{
  "d_expert": 64,
  "routed_scale": 2.5,
  "init_std_router": 0.00809,
  "lr_router": 0.00189,
  "norm_eps": 1e-05,
  "grad_clip": 1.0
}
Below are experts of layer 2 (counted from 0) of a mixture-of-experts language model. Rows are named up (a neuron's input weights, with its number), down (a neuron's output weights, with its number) and show model dimensions 0-159. Each number is 128 + 24 x the weight over its row's rms, rounded and kept within 0 to 255.
Before each expert's rows: "raises" lists some tokens whose logits its average output raises strongly, later layers aside. This comes from a sample of Wikipedia text that the model never trained on.

# expert 23
raises: "ing", "o", "i", "ative", "or", "ia"
up0 [136 126 132  97 132 126 162 132 120 161 134 142 146 107 124 111 123 117 110 124 105 154 130  59 135 105 144 159 129 101 139 114  82  97 121 161 156  69 138 125  95 156 123 140 191 112 128 107 128 156 147 129  70  95 116 108 202 120 115 107 157 172  74 102 139 124 108 147 165 179 112 177 118 106 115 141 169 152 120  85 104 153 172  84 122 126 147 102 143 145 110 131 142 116 105  73 126 146 118 132 121 150 138 131 178 124 137 123 135  57 101 168  88 120  78 151 115 114  83  91 121 161 139 159  88 104 128 140 120 126 107 140 110 149 140 162 128 131 138 119 134 162 142 143 152 107 125 125 129 183 138 132 130 128 164 117 119  84 126 168]
down0 [110 100 102 147 141 156 132 120 176 144 154 114  90 148 117 137 153  79 142 147 157 169 110 176 182 110 116  93 151 152 113 186 128  98 133 114  81 144 107  89 117 114 140 117 135 134 147 158 170 126 148 112  91 130 122 154 117 147 110 116 152 125 109 161 112 101 114 101 128 110 136 144 116 126 122 144 137 169 108 100 121 141 151  89 131  95 151 119 105 172 139 153 166 117 114 141 154 143 128 136 130 132 137 146 119 112 148 109 122 151 146 132 125 115 129 155 145 105 116 118  82 134 147 104 132 106  99 126  77 187  89  96 155 143 126 143 149 108 175 126  74 116 122 118 126 156 127 110 116  91 106 143 132 130 122 125 152 136 175 168]

# expert 16
raises: "back", "ham", "ova", "worth"
up4 [122 104 134 101 165 120 120 149 155 167 161 148 107 173 178 123 126 168 104 137 105 115 122 150 116 153 117 153 118 148 152 111 135  95 117  98 161 145 108 126 130 113 125 100  90 120 153 165 137 123 151 137  94 128 145 116  77 163  93 162 100 106  69 122 132  70 120 156  91 136 145 131 112 125 123 106 119  98 129 131 137 159  80 123 129 141 117 101 110 134 156 100 142 111  86 124 130 103 163 131 156 129 133 133 124 144 123 128 125 158 155 148 154 127 154 101 150 127 113 128 125 148 139 116 124 130  90 154 119 153 119 148 123 174 146 141 134 140 147 113 134 149 116 162 145  91 136  93 162 144 107 129 119 126 152  91 119 129 141 101]
down4 [156 136 164 175 126 181 128 146 143 155 174 128 107 142 115 126 151 133 125 133 109 176 145 137 135 142 133 138 126 143  88 123 172 122 167 102 125 167 126 131 110  93 129 165 104  87 117 108 153 134 135 125 146 145  97 122  94 127 149 162 133 147 150  97  94  85 106 141 114 166 116 113 148 121 128 101 158 118 152 127 151 110 105 126 139 117 119  67 138 149 164 108 166 146  95 130 154 115 106 163 119 111 117 142 163 145 126 132 120 136 139 113 148 190 130 101 114  84  97 135 122 138 110 131 120 120  77 136 140 111 156 130 118 131 180 125 113 148 116 142 123 170 125 177 134 125 130  66 156 133 114 126 140 144 138 131 132 124 118 121]

# expert 17
raises: ",", " of", ".", "'s", " (", " in"
up0 [130 132 127 125 128 110 160  87  92 149 175 111 148 164 141 166 131 121 104 147 109 121 158 115 109  93 136 124 133 126 184 124 140 139 157 132 135 107 147 156  85 156 172 147 119 151 135 135 111 135 106 140 128 110 150 137  63 114 148 116 129 173  75  98 132  80 167 123 106 176 114 131 128 109  88 153 118 143 161  95 113 107 139 129  90 155 118 138 114  98 155 103  83 100 138 111 145 132 119 139 102 132 129 122 157 183 135 112 164  93 120 127 108  97 114 116 106 135 153 140 120 134  97 139 105 153 125 133 124 110 171 168 120 102 110 129 130 128 158 123 142 127 131 125 121 144 140 159 167 174 115 106 133 108 103 110 130 118 128 119]
down0 [135 157 160 162 145 140 105 157 160 113 148 156  97 175 137 109 126 148 139 152 136 133 127  89 165 104  98  96 121 158 144 179  93 103 139 153 129 101  87  87 139 115 113 124 115 182 123 167 123  89 130 159 144 140 116 114  90 159 140 161 121 131 129  94 153 138 149 118 148 154  74 133 114 133  86 133 149 134 112 153  92 136 136 187 149 158  77  77 122  96 102 147  89 111 153 108 120 134 132 146 138 115 138 142 113 128 146 110 110 123 115  95  61 134 120 141 153 139 153 111 142 107 159 127 110  98 126  89 131 123  81 120 122 109 148 141 153 149 170 145 111 131  94 128 120 159 114 133 157 124 130 126  99 102 116 144 136  96 125 152]